Experts of a small language model: a sigmoid router, 352M tokens.
Below are experts of layer 4 (counted from 0) of a mixture-of-experts language model. Rows are named router (the router's row for the expert), up (a neuron's input weights, with its number) and show model dimensions 128-191. Each number is 200 + 20 x the weight over its row's rms, rounded and kept within 0 to 999.
After each expert's rows: "comes after" lists some tokens at least twice as common just before its tokens as in all text. This comes from a sample of Wikipedia text that the model never trained on. Tokens count by the router's weight.

# expert 9
router,185,189,188,238,177,213,196,225,192,210,218,205,205,216,235,237,186,187,223,199,224,205,197,197,220,200,223,223,185,199,179,217,176,221,224,184,205,222,221,196,206,176,209,233,189,180,217,239,222,187,215,203,209,231,241,223,183,196,213,217,197,187,216,222
up0,225,234,212,185,222,192,201,194,185,224,219,182,186,202,196,192,202,210,229,192,176,194,209,205,188,251,205,202,209,217,179,211,183,200,225,200,204,206,191,174,222,247,194,176,175,215,216,232,188,192,197,191,198,166,179,184,218,194,203,206,234,189,217,235
up1,222,198,215,189,184,215,180,191,195,174,200,235,176,218,193,192,195,233,203,187,201,201,162,191,184,161,211,222,199,154,190,213,237,210,187,203,187,201,231,210,208,190,184,200,188,192,208,222,193,211,209,196,190,215,192,223,191,201,239,192,226,213,210,226
up2,232,151,169,246,202,209,192,226,212,168,193,218,199,196,195,201,196,218,210,216,194,198,220,185,209,206,195,212,203,173,208,184,196,219,206,203,196,166,193,192,209,167,219,188,179,218,236,195,223,237,212,211,180,224,220,183,230,224,204,206,189,203,194,179
up3,189,175,206,209,227,194,183,195,176,199,210,175,173,214,211,248,204,216,192,219,180,196,225,218,186,194,214,196,209,222,194,206,195,212,178,200,192,198,223,182,205,205,194,200,189,189,217,213,236,204,185,192,230,224,224,228,208,199,220,231,253,186,217,206
up4,184,213,188,257,187,222,218,204,221,177,204,201,217,196,207,211,182,191,186,170,183,174,221,224,198,173,197,202,217,204,228,218,174,162,187,184,162,220,227,204,178,192,210,189,214,203,210,196,204,157,243,167,206,202,161,185,213,202,198,237,233,175,205,188
up5,214,185,183,198,217,197,168,212,177,218,220,170,197,165,201,243,204,215,210,219,189,210,269,198,217,217,174,187,238,196,203,174,172,171,202,215,192,187,247,204,198,235,189,193,206,205,218,191,171,159,204,196,197,207,202,213,219,179,199,181,180,251,193,207
up6,206,223,214,220,217,167,194,192,196,201,205,194,214,175,225,178,181,195,212,189,198,232,188,186,194,211,229,200,190,212,198,204,174,184,228,167,207,178,189,205,218,191,205,198,191,209,168,208,169,195,240,149,227,223,215,174,219,194,192,204,214,149,210,214
up7,214,217,211,192,194,177,238,206,201,199,155,172,176,187,218,225,191,220,201,179,183,200,231,214,238,187,206,199,219,202,229,220,224,228,216,189,181,198,198,206,207,177,234,195,214,199,222,177,204,185,204,184,187,220,174,210,228,177,213,213,170,202,195,224
up8,222,200,216,176,182,200,208,205,186,183,203,179,191,194,235,200,199,191,190,205,197,198,208,197,251,196,200,213,230,190,175,212,183,200,224,196,190,187,210,204,209,194,176,197,221,200,197,187,227,246,219,215,181,201,207,189,214,196,188,177,205,173,208,207
up9,246,192,203,245,228,179,219,194,202,175,178,205,216,189,206,250,189,211,218,192,210,216,195,179,211,134,229,166,196,162,174,182,168,191,224,180,221,240,196,178,197,210,180,193,193,154,183,215,215,221,195,198,206,228,211,180,180,175,211,192,200,188,214,244
up10,195,180,209,165,189,203,207,199,198,211,197,225,198,207,194,207,175,180,177,205,189,216,191,203,198,216,191,205,163,189,175,234,175,200,227,181,205,208,196,251,208,226,216,191,200,174,212,214,175,191,222,184,199,188,202,174,200,192,185,210,220,207,183,169
up11,209,218,217,194,217,188,213,198,196,202,220,179,227,195,197,194,188,193,202,176,216,202,195,207,159,173,201,205,203,177,205,212,210,187,180,170,213,212,213,240,190,181,191,210,235,210,193,219,193,187,228,196,188,207,196,225,221,188,178,206,153,204,207,217
up12,197,240,166,201,216,232,171,183,203,222,204,213,187,235,205,207,209,193,170,224,196,191,206,214,164,203,203,189,215,196,185,209,187,197,193,207,207,202,214,178,174,201,207,210,186,172,178,224,207,256,198,166,208,200,169,213,188,179,204,216,170,204,191,194
up13,166,200,173,254,171,177,187,215,196,193,193,172,212,201,185,235,202,172,206,196,197,210,231,196,187,173,242,202,187,193,180,216,179,158,211,191,190,222,170,194,201,200,222,189,184,174,169,196,196,197,156,204,182,225,220,170,201,228,221,191,201,210,192,198
up14,204,214,198,214,179,200,192,193,233,189,194,197,227,213,221,224,203,214,207,226,185,227,221,216,222,208,204,177,205,167,220,186,164,168,185,194,175,207,182,210,174,173,193,173,228,221,179,155,210,238,246,227,202,157,186,198,230,201,166,195,148,196,191,183
up15,183,202,161,224,194,185,221,216,208,174,220,211,198,169,220,183,190,210,214,197,191,195,192,207,220,183,170,233,182,189,180,245,201,194,222,223,199,212,215,220,207,214,207,160,187,191,194,205,180,195,227,221,197,204,210,235,200,212,195,196,232,204,207,186
comes after: " |", " P", "|", " W", " K", "P"

# expert 12
router,198,233,188,215,194,206,164,199,170,227,223,205,221,204,216,183,154,200,219,208,205,233,188,208,210,214,192,211,174,159,192,212,198,230,209,195,200,191,175,198,191,236,189,201,160,191,216,172,235,186,187,243,234,176,206,217,211,187,180,221,222,219,200,214
up0,193,239,174,220,232,195,216,179,189,206,225,171,170,202,203,221,154,205,209,231,234,212,219,192,214,223,190,211,209,172,190,207,214,251,201,215,219,201,182,186,184,238,189,200,189,212,212,171,228,197,225,223,201,189,209,189,211,160,216,201,260,219,187,195
up1,212,210,193,180,231,219,237,204,186,189,203,197,182,198,203,197,217,222,177,256,212,198,170,201,209,188,196,184,247,203,208,201,209,214,205,204,207,228,225,180,214,186,175,196,221,199,218,151,191,217,188,216,187,210,197,245,219,179,207,206,230,210,191,192
up2,219,176,179,243,214,196,211,209,170,194,195,241,190,197,200,212,229,213,185,235,223,198,218,200,198,228,194,178,197,199,203,183,187,180,207,222,257,175,201,233,170,207,204,194,186,223,216,203,214,197,184,202,222,227,197,207,191,194,222,209,204,221,208,196
up3,157,192,183,234,169,201,181,202,208,198,232,212,189,230,191,203,166,201,251,213,193,213,211,207,213,213,240,244,230,194,191,175,188,210,221,175,215,222,208,253,199,201,180,184,205,207,219,205,198,159,219,232,199,220,228,195,185,173,213,192,243,183,185,214
up4,234,223,210,187,141,205,194,192,170,181,212,193,215,198,191,230,195,201,223,203,193,194,200,200,190,163,202,225,220,163,166,190,123,230,211,217,207,199,156,223,222,201,191,218,196,189,212,183,202,201,173,234,200,212,198,248,194,205,230,186,189,217,227,221
up5,180,193,227,220,195,228,183,186,173,184,197,202,192,204,194,235,278,218,189,199,200,191,159,195,195,184,205,204,208,197,172,254,201,196,185,179,188,237,185,220,211,216,206,191,181,207,217,233,190,174,217,184,187,235,192,183,200,185,152,231,158,184,204,229
up6,210,193,216,170,184,185,186,191,217,210,180,208,184,212,202,210,188,199,191,192,182,197,180,197,200,210,201,189,184,196,209,219,174,188,179,189,234,197,188,209,200,186,209,182,216,182,194,171,226,196,162,221,211,213,213,206,244,184,204,216,200,215,189,194
up7,204,185,202,181,214,129,223,174,215,200,211,218,209,211,226,211,182,207,183,197,204,207,197,186,207,207,195,215,161,172,244,189,148,188,158,210,195,185,197,232,186,227,202,195,224,211,181,204,192,199,216,196,215,181,208,241,207,210,212,192,174,197,183,213
up8,189,207,225,240,226,195,212,198,197,214,179,216,202,170,180,208,189,172,178,199,184,222,206,206,185,212,226,191,187,194,189,203,209,223,225,202,201,203,168,220,205,241,172,234,193,171,215,198,191,220,203,218,233,219,202,228,199,204,219,172,221,220,190,250
up9,215,200,203,179,216,236,198,182,144,241,185,186,234,181,175,220,208,184,207,196,208,179,170,183,170,195,196,202,211,200,173,221,189,170,214,181,208,173,207,188,205,186,211,208,197,177,218,224,201,207,222,191,197,230,229,228,201,217,187,216,260,190,206,172
up10,183,215,233,215,213,196,193,211,182,221,188,206,201,227,219,149,223,218,214,224,210,193,207,205,195,192,201,220,181,166,174,210,178,185,187,232,190,198,169,168,216,187,174,178,229,189,210,198,182,190,175,191,198,197,199,205,205,174,198,225,206,205,188,241
up11,189,223,225,244,188,197,208,208,214,189,214,172,199,207,229,194,192,206,173,241,187,222,170,210,203,222,212,212,172,241,242,213,208,200,200,200,188,175,189,207,179,225,192,202,183,182,197,184,187,179,206,224,165,199,201,220,221,231,228,138,187,202,193,196
up12,165,209,199,255,203,191,198,194,194,221,188,180,215,201,197,203,210,207,221,201,193,176,227,177,203,177,218,200,195,175,202,213,205,212,226,211,206,194,190,207,207,204,199,192,212,173,212,242,199,196,168,215,202,175,201,160,212,199,209,222,234,195,189,219
up13,212,190,164,218,222,199,222,216,186,213,198,217,185,183,179,219,227,219,168,188,228,186,211,177,214,205,209,193,227,173,163,198,208,196,207,207,224,223,187,207,197,183,195,151,169,193,208,214,173,211,195,231,175,173,201,185,188,229,212,186,226,226,193,198
up14,219,223,201,188,210,173,185,177,169,199,205,179,194,187,187,214,240,212,194,199,201,217,161,207,204,187,196,221,195,151,212,207,191,227,207,193,225,162,193,194,188,193,201,216,189,178,208,229,207,188,248,204,202,217,212,186,218,208,175,209,222,198,205,196
up15,215,201,180,210,210,210,224,213,195,201,190,189,189,199,189,213,140,191,203,193,204,207,222,196,205,199,242,233,199,181,213,208,196,210,211,195,200,214,209,231,199,222,224,168,177,168,190,217,227,223,232,201,189,231,204,233,181,190,219,196,166,212,206,223
comes after: " |", "|", " in", " on", ",", " In"

# expert 0
router,183,200,165,188,221,170,228,190,218,183,210,190,209,206,201,232,213,191,191,182,184,188,188,211,190,208,201,189,202,203,178,210,218,202,183,173,163,207,193,244,173,203,187,172,211,166,185,226,183,202,190,205,204,181,202,187,197,173,183,204,179,203,186,258
up0,253,201,185,205,185,226,172,195,202,206,190,188,196,207,179,139,185,176,191,214,189,184,178,178,210,186,175,164,188,220,234,200,184,193,202,183,195,187,192,174,182,238,223,180,232,163,193,212,198,216,233,199,201,201,184,180,203,206,203,189,177,201,191,137
up1,205,180,199,191,196,227,212,218,169,201,236,144,193,178,212,205,200,208,195,252,230,203,194,207,212,193,202,189,173,213,214,184,209,180,200,205,205,237,220,213,185,196,192,228,217,196,198,183,176,240,214,225,181,212,240,198,208,202,203,215,209,202,225,183
up2,196,178,205,192,229,197,208,182,219,191,194,214,184,195,213,201,198,223,197,207,208,220,224,226,177,176,201,188,224,248,218,214,219,224,204,202,205,201,229,183,198,182,181,205,199,195,163,210,192,197,188,166,206,194,172,184,194,182,182,194,195,237,215,183
up3,178,250,176,203,230,175,219,209,196,181,184,211,186,195,213,193,156,202,191,192,200,188,171,201,184,222,211,207,181,199,210,192,213,200,183,194,182,167,198,213,222,201,187,145,228,184,173,214,185,209,161,195,188,196,201,174,195,200,211,191,156,218,207,254
up4,221,197,176,182,220,202,221,162,224,223,189,211,196,204,187,226,256,173,207,228,187,197,196,212,234,207,212,195,226,201,204,181,194,188,197,202,211,227,202,171,211,226,233,179,213,175,187,206,190,227,206,192,223,178,193,215,193,179,191,212,187,153,213,207
up5,212,184,177,212,187,220,202,181,187,251,211,230,205,187,227,195,204,197,237,225,168,189,227,211,172,196,234,196,234,202,169,179,206,195,185,140,171,213,186,234,169,214,217,204,176,180,182,164,179,175,213,191,196,207,189,177,174,204,196,196,191,202,202,205
up6,194,252,202,192,184,164,207,220,202,202,192,210,175,196,222,221,193,183,207,198,198,184,202,199,204,215,197,164,201,255,195,203,230,200,191,221,200,178,178,197,189,213,204,188,187,203,210,179,194,197,177,179,194,172,184,283,184,211,176,178,190,254,213,212
up7,204,191,162,237,209,199,221,211,197,235,203,179,162,164,225,244,230,196,197,204,193,202,227,188,187,210,212,190,214,212,174,195,207,194,195,208,195,205,235,178,211,196,220,194,236,182,204,181,226,220,183,193,188,205,204,186,188,193,191,197,192,200,185,194
up8,198,211,179,199,204,188,227,206,206,217,174,215,217,220,218,189,206,218,181,155,189,210,147,218,209,189,210,224,227,197,211,194,197,208,229,197,183,202,155,187,197,167,190,172,172,210,229,208,181,168,207,171,181,192,203,225,175,219,210,165,225,175,208,169
up9,207,194,173,191,213,189,200,229,216,203,196,185,215,194,214,173,214,190,171,202,212,207,217,200,195,192,225,203,200,186,172,200,220,179,178,227,199,228,198,239,190,225,167,183,194,170,210,192,210,192,193,213,199,208,178,170,210,186,180,181,221,195,186,221
up10,189,207,160,211,205,157,225,194,188,217,200,204,191,218,210,229,213,197,197,188,215,222,211,208,185,211,194,189,195,203,236,204,190,237,193,209,198,205,198,185,193,244,180,183,217,194,203,183,209,206,167,188,193,215,196,188,187,187,194,194,213,227,218,195
up11,216,208,214,165,184,203,201,165,205,200,203,202,206,160,200,218,195,206,197,179,196,206,205,203,176,200,190,188,191,217,208,208,187,201,194,212,212,186,170,196,157,207,168,219,208,205,217,195,195,189,227,208,213,205,182,228,186,195,201,200,200,199,212,206
up12,189,180,205,210,179,161,221,197,197,219,213,196,178,224,206,181,214,206,171,227,186,212,216,213,213,198,200,185,200,174,192,208,202,163,198,181,198,196,196,213,212,207,166,191,206,192,195,224,210,192,223,171,210,187,195,182,181,219,256,176,239,192,191,229
up13,225,238,182,242,213,166,210,234,205,196,190,222,186,187,224,209,243,198,149,191,197,189,184,198,191,226,191,170,201,176,202,194,240,217,189,193,222,213,194,202,166,189,200,199,244,204,205,243,182,217,194,214,206,165,201,197,181,233,198,198,207,201,194,197
up14,214,151,194,207,179,234,221,218,209,202,248,216,197,231,199,218,179,193,236,202,190,200,180,199,225,180,221,198,200,210,224,198,204,196,230,153,197,217,170,231,186,202,185,218,203,199,174,230,196,182,205,192,206,171,211,188,197,187,179,211,202,182,195,218
up15,179,203,213,180,228,178,204,204,215,197,199,138,198,204,195,197,248,206,186,185,186,219,167,220,231,198,232,184,195,167,170,212,225,211,246,205,205,177,167,179,186,208,202,197,208,208,204,204,194,183,207,205,210,180,188,179,193,218,218,202,192,204,175,201
comes after: " the", " a", " The", " his", " an", " of"

# expert 6
router,214,189,197,201,166,202,230,210,178,191,203,202,220,186,201,212,168,186,203,203,210,165,159,229,172,219,210,221,174,199,189,185,215,216,232,207,159,193,172,206,201,228,209,198,191,213,188,181,160,190,186,198,189,191,200,194,206,184,206,215,209,230,201,188
up0,147,211,187,200,192,209,214,199,184,201,224,196,172,177,189,164,178,211,166,177,173,203,219,206,219,145,191,229,165,207,164,191,209,192,199,180,205,214,195,185,193,199,207,215,186,193,207,214,224,152,216,173,197,223,218,160,188,200,208,169,193,198,209,199
up1,179,196,200,205,188,200,200,168,208,223,181,183,185,235,196,205,197,193,226,204,197,191,233,192,197,230,202,206,181,193,209,210,193,196,234,192,194,180,173,211,205,206,221,166,164,221,196,208,211,217,240,208,215,223,198,222,179,199,208,161,210,189,201,231
up2,221,210,184,239,142,172,231,207,182,220,198,170,183,181,174,184,227,223,194,196,188,199,192,214,213,184,213,209,244,226,182,206,196,205,203,162,197,150,242,195,203,199,209,188,178,202,203,216,199,184,220,178,194,192,213,196,191,225,172,198,198,198,196,197
up3,203,182,234,195,205,190,180,192,198,207,208,200,218,215,197,206,165,211,173,211,199,180,179,210,184,225,213,178,208,204,202,209,196,199,215,204,176,171,184,215,178,208,198,209,211,176,185,178,202,167,186,220,187,188,171,181,203,193,211,165,214,226,212,219
up4,215,153,209,182,195,172,204,191,191,187,190,177,222,205,219,176,181,203,194,189,221,236,198,212,189,171,190,257,206,218,179,204,227,185,197,222,209,213,204,206,155,206,188,207,216,177,237,216,214,238,159,209,176,186,193,177,213,224,192,200,209,191,206,192
up5,206,242,238,204,207,201,160,213,180,171,210,170,199,213,222,210,219,188,196,223,243,238,197,193,190,164,205,210,142,204,199,189,226,205,203,223,197,175,200,217,213,187,172,212,186,194,232,168,218,191,193,212,205,217,210,218,192,187,196,220,234,226,185,185
up6,217,214,186,193,172,205,174,208,200,227,208,213,221,201,193,207,211,187,197,200,196,215,196,165,208,208,222,258,169,221,175,179,187,217,203,166,164,183,182,223,220,223,192,166,196,206,198,229,201,180,211,170,177,189,188,217,204,181,214,167,192,195,212,226
up7,181,176,180,218,241,193,188,190,206,221,220,228,216,181,182,202,128,203,188,177,199,172,213,224,150,180,207,251,164,185,193,170,187,196,214,200,188,227,199,216,188,213,226,208,202,219,199,195,231,211,231,229,195,191,184,174,200,214,204,218,220,200,203,207
up8,231,193,184,225,166,193,206,193,163,207,198,184,176,212,208,209,201,214,224,198,183,173,190,192,207,185,191,183,209,212,213,206,218,190,190,195,220,206,171,220,223,205,187,213,212,211,205,214,167,183,199,201,196,199,152,172,205,218,205,175,176,190,185,210
up9,221,183,207,193,163,188,177,202,217,228,182,187,232,201,216,231,161,177,226,248,252,190,184,174,204,198,217,228,197,195,179,206,193,229,201,188,204,161,170,229,214,204,196,182,188,203,196,198,187,163,211,193,215,189,199,209,183,215,220,206,140,202,201,234
up10,191,185,195,184,158,159,179,202,180,186,224,194,201,160,199,175,189,229,198,207,208,196,146,228,200,214,189,203,210,177,198,214,208,236,222,224,233,200,221,178,197,202,200,190,185,184,189,176,193,186,230,218,214,246,250,193,203,187,215,199,192,183,228,177
up11,205,223,205,196,193,200,210,191,192,193,197,219,205,186,204,243,186,179,197,188,208,185,149,198,219,174,195,175,193,181,196,183,210,192,208,221,224,180,220,215,200,201,227,211,161,182,174,193,220,218,200,225,192,200,193,236,250,177,210,221,222,187,197,221
up12,214,172,156,189,186,181,184,214,212,172,207,188,175,191,223,193,195,200,199,218,169,204,176,193,198,152,185,203,177,148,207,218,184,161,191,210,173,225,209,173,197,195,144,190,224,193,201,191,248,235,223,166,191,193,217,184,189,212,222,198,200,228,182,220
up13,213,202,227,224,178,215,180,221,205,205,187,179,220,222,194,230,228,201,185,212,211,175,214,207,177,166,200,158,184,175,168,197,220,183,192,203,218,230,210,199,200,219,167,228,178,216,169,158,148,208,197,196,190,179,202,203,189,171,182,171,171,181,212,208
up14,261,196,225,165,214,177,195,210,190,212,177,213,215,185,182,190,187,203,184,214,194,165,184,198,168,196,207,176,209,187,199,195,202,225,200,222,174,216,185,186,185,164,151,183,219,193,237,220,197,224,186,211,190,199,237,180,185,156,171,205,203,210,187,213
up15,237,169,208,249,205,215,206,217,212,199,179,192,199,245,182,211,165,198,202,204,209,178,198,192,200,182,182,187,223,200,210,184,200,215,192,178,189,232,176,218,172,209,216,210,201,192,186,221,176,182,158,210,208,171,213,233,199,236,206,188,213,216,204,221
comes after: " |", " of", " the", " in", "-", " and"

# expert 15
router,191,198,195,195,203,210,214,163,186,232,183,208,195,172,212,220,211,199,205,188,212,206,184,202,210,190,215,201,171,208,226,197,170,192,225,180,206,219,215,196,197,196,216,202,224,205,174,188,192,184,220,210,213,214,247,167,202,190,229,224,227,202,208,211
up0,184,209,202,198,210,172,184,203,217,201,201,214,209,215,184,208,229,228,193,201,203,216,193,199,155,161,226,217,198,218,194,210,213,198,201,185,213,208,198,199,188,165,220,218,181,193,218,200,189,181,200,218,191,187,231,207,241,207,183,214,198,220,193,187
up1,208,216,178,190,186,218,194,192,193,189,231,212,169,199,220,179,231,238,188,212,186,225,164,233,210,188,200,205,166,228,163,227,183,215,230,202,194,206,217,190,192,206,191,209,210,184,189,217,251,230,189,213,186,218,202,224,182,177,186,205,187,184,220,235
up2,209,182,203,223,190,205,220,198,184,189,207,197,195,189,205,181,195,229,171,199,180,202,225,179,189,200,201,178,193,183,192,202,194,182,181,187,184,201,223,208,221,200,228,199,211,187,194,160,214,227,193,183,174,171,194,218,183,248,200,209,215,228,193,181
up3,224,236,186,217,229,177,183,192,189,202,210,212,180,220,186,176,208,171,201,217,219,201,246,200,198,183,208,201,221,200,239,227,172,229,182,210,180,190,171,208,223,202,237,183,190,178,188,178,202,209,166,180,211,195,193,193,194,199,171,173,202,196,187,225
up4,226,176,182,199,194,209,240,195,161,189,205,196,153,194,215,217,250,175,204,229,228,166,169,216,219,162,184,207,226,203,176,238,183,209,213,197,212,212,171,189,195,196,237,205,204,206,205,222,153,199,188,206,205,231,187,140,231,214,209,199,203,241,209,219
up5,202,196,207,210,191,182,189,220,216,202,212,175,200,211,228,218,174,156,242,209,191,202,223,189,201,180,195,213,219,196,204,193,196,203,202,214,218,210,219,183,210,192,195,192,190,201,214,179,206,205,209,221,212,213,196,179,233,199,206,161,244,197,193,186
up6,220,255,188,180,209,199,245,195,202,201,209,210,225,190,184,161,205,208,187,218,172,185,188,184,196,215,198,186,177,214,210,187,188,204,213,182,195,173,224,177,200,202,180,204,179,196,211,201,214,192,190,170,209,215,218,165,183,207,225,221,175,202,210,228
up7,181,221,194,206,186,222,174,177,167,183,221,201,205,195,202,205,154,165,191,187,233,219,190,187,220,177,197,220,172,175,231,207,184,216,187,203,208,192,194,227,189,169,242,192,169,167,190,180,190,172,163,189,227,234,208,175,189,201,213,209,198,229,223,249
up8,153,181,213,213,195,213,198,188,202,176,223,209,221,209,202,190,176,204,190,186,207,173,210,186,147,203,218,234,192,201,207,196,218,213,183,195,215,198,158,169,190,156,201,220,183,165,201,195,184,171,221,175,197,174,221,181,196,210,202,195,203,176,207,206
up9,173,192,151,203,191,214,207,212,191,207,198,162,211,187,187,144,238,200,171,202,203,223,207,187,213,150,222,222,185,181,223,188,217,220,216,189,192,186,177,201,213,259,207,186,196,215,199,169,174,187,205,189,206,182,183,185,196,150,212,198,177,193,202,207
up10,243,195,170,245,182,199,214,199,226,170,195,207,178,182,220,194,210,211,230,207,196,183,217,221,189,202,181,209,176,192,197,220,188,187,202,189,212,225,159,223,190,205,157,203,176,174,178,229,191,158,201,195,206,217,201,186,193,172,190,216,162,172,223,225
up11,196,219,221,212,162,221,195,198,195,191,196,207,177,225,199,201,159,225,164,212,231,214,200,176,188,208,226,224,232,227,183,197,162,183,228,156,218,239,213,179,202,182,185,199,193,222,184,201,155,190,211,184,198,200,215,215,192,204,184,207,182,229,196,191
up12,202,228,233,238,202,183,205,190,189,215,186,183,185,191,177,222,199,199,208,218,235,205,198,172,183,228,206,197,191,225,225,166,208,201,238,184,205,203,205,192,199,198,237,197,194,176,209,193,201,160,212,178,208,212,195,234,197,180,225,218,202,209,192,201
up13,191,227,177,246,213,188,210,197,194,201,228,183,174,219,223,216,201,225,265,212,197,198,175,207,196,205,210,218,175,201,187,214,206,217,195,206,180,166,185,222,224,202,211,218,188,228,160,185,236,211,214,208,194,201,196,188,204,215,193,210,163,189,204,193
up14,242,179,227,188,212,196,207,185,214,228,196,196,198,244,188,241,174,205,215,191,187,218,188,213,178,212,198,261,221,216,209,200,176,234,180,201,173,190,210,177,188,216,148,194,183,204,213,199,216,166,228,191,208,220,194,212,217,204,192,197,205,226,183,227
up15,235,201,194,188,201,177,186,174,194,209,215,163,216,190,205,226,180,206,152,184,212,226,203,187,237,185,199,201,195,193,190,178,163,169,196,173,219,200,228,164,188,164,199,207,220,186,170,180,214,169,169,216,217,209,208,164,193,183,203,217,236,197,207,221
comes after: " |", " L", " C", ",", " G", " c"

# expert 13
router,217,205,186,224,185,148,207,174,179,184,202,196,205,207,197,212,197,220,241,204,199,181,170,209,195,197,225,174,210,213,231,217,179,197,208,200,207,201,208,155,207,221,189,203,206,183,179,181,159,178,170,144,203,207,205,198,216,225,171,148,190,201,193,195
up0,152,209,204,181,160,204,167,204,200,234,197,219,200,218,193,212,223,196,225,200,198,157,185,196,235,201,201,167,191,184,234,182,211,204,214,208,211,212,203,185,211,192,207,206,194,217,191,279,176,166,219,222,189,205,212,161,215,205,212,176,207,220,205,211
up1,191,232,196,210,203,174,221,212,206,195,212,245,204,187,217,188,218,219,211,200,177,206,205,188,169,203,204,164,200,236,188,194,188,207,179,206,184,182,194,194,199,201,200,186,195,196,175,231,205,208,205,219,208,197,178,183,188,187,204,214,179,187,191,181
up2,220,223,164,206,202,210,218,197,203,192,216,168,206,180,204,181,174,204,197,218,223,218,205,177,166,208,213,221,241,166,184,215,186,259,215,206,203,180,178,203,181,180,202,190,240,223,198,186,168,182,211,201,210,181,210,203,191,239,172,224,185,166,242,171
up3,176,210,214,211,236,185,168,196,178,242,218,247,192,229,199,173,205,211,195,198,193,200,199,200,210,195,199,233,226,220,227,230,177,211,183,226,218,238,182,193,200,194,190,169,205,199,215,209,182,205,201,227,205,174,204,229,232,230,179,204,202,206,189,215
up4,186,236,187,222,173,207,211,199,203,185,212,224,206,211,198,187,206,195,160,183,195,199,198,191,225,201,199,228,163,195,186,185,179,171,170,189,210,187,230,209,217,166,214,193,188,213,201,174,225,163,231,214,200,191,203,184,175,199,231,196,200,178,192,183
up5,222,228,205,184,184,209,193,197,200,199,192,213,214,218,195,214,193,209,176,194,201,214,184,191,175,159,212,195,215,203,193,193,199,209,189,188,205,202,234,198,219,193,189,201,210,184,198,208,180,194,191,164,202,219,184,205,198,230,206,220,187,213,191,188
up6,192,159,180,199,199,182,221,189,201,218,189,184,213,209,194,170,179,172,206,208,187,196,218,183,180,197,204,186,187,173,197,208,233,212,226,221,180,200,182,240,212,210,194,188,206,192,222,230,192,188,237,223,191,189,196,206,239,197,225,199,213,211,207,177
up7,248,206,161,222,175,188,232,182,193,165,202,189,213,229,176,189,232,204,157,195,208,157,208,205,231,179,211,216,177,203,193,201,184,215,180,210,194,210,153,187,219,206,184,186,200,199,202,158,184,154,165,168,215,199,182,229,165,239,191,155,171,197,190,225
up8,173,224,191,199,180,217,198,221,213,210,229,182,196,149,199,221,235,193,224,189,202,217,223,189,183,211,194,168,175,227,217,179,199,177,210,196,204,183,216,211,191,198,224,192,202,173,184,224,195,223,204,185,196,203,184,199,210,226,190,140,176,231,195,173
up9,265,217,194,232,192,185,202,193,178,164,213,145,187,239,190,186,249,194,198,211,186,208,193,211,240,232,190,194,180,224,189,204,205,168,206,224,189,207,155,260,192,200,168,204,177,212,211,222,183,190,239,216,180,201,198,174,248,199,210,195,205,152,209,160
up10,208,205,244,195,235,196,198,198,220,209,178,160,181,204,192,174,220,187,215,208,196,222,184,201,208,228,191,163,219,172,202,222,180,199,204,195,180,221,220,197,211,239,192,192,195,194,211,244,199,218,233,190,195,192,217,259,192,218,176,220,213,184,208,196
up11,215,205,158,191,217,187,180,167,199,182,187,193,186,192,190,217,212,187,206,188,196,186,193,212,210,223,214,207,222,213,179,191,185,209,222,217,191,184,171,200,207,158,174,215,187,182,203,206,190,175,225,216,203,202,207,203,203,205,137,173,205,175,202,207
up12,180,195,191,199,211,173,216,198,212,222,181,201,198,215,216,169,216,211,213,203,198,221,193,196,232,166,227,238,199,197,168,168,216,177,194,186,183,204,209,197,189,176,213,213,196,189,226,168,222,206,215,181,196,191,203,231,199,149,192,185,214,197,189,188
up13,210,215,189,154,211,181,181,209,180,203,251,181,192,197,193,203,224,193,252,213,196,206,191,187,211,190,201,191,204,156,194,189,212,203,229,212,199,194,205,204,209,166,186,198,183,215,170,170,216,215,211,186,212,219,207,222,191,202,200,179,214,180,170,249
up14,190,204,206,186,176,198,181,199,172,175,211,217,201,185,215,173,207,196,235,206,153,214,215,180,204,205,202,188,176,192,183,198,216,159,214,196,199,200,170,208,194,189,183,204,221,185,213,215,201,200,202,214,192,183,208,207,202,204,190,244,188,204,204,200
up15,167,161,195,248,196,158,162,190,172,230,202,169,195,181,194,267,188,192,223,179,196,171,214,203,209,268,202,216,214,233,167,232,183,182,182,196,207,194,203,204,182,221,215,198,194,204,167,191,177,181,184,198,189,194,193,233,200,196,193,213,179,193,207,189
comes after: "\n", " ", "-", " 0", ")", " 1"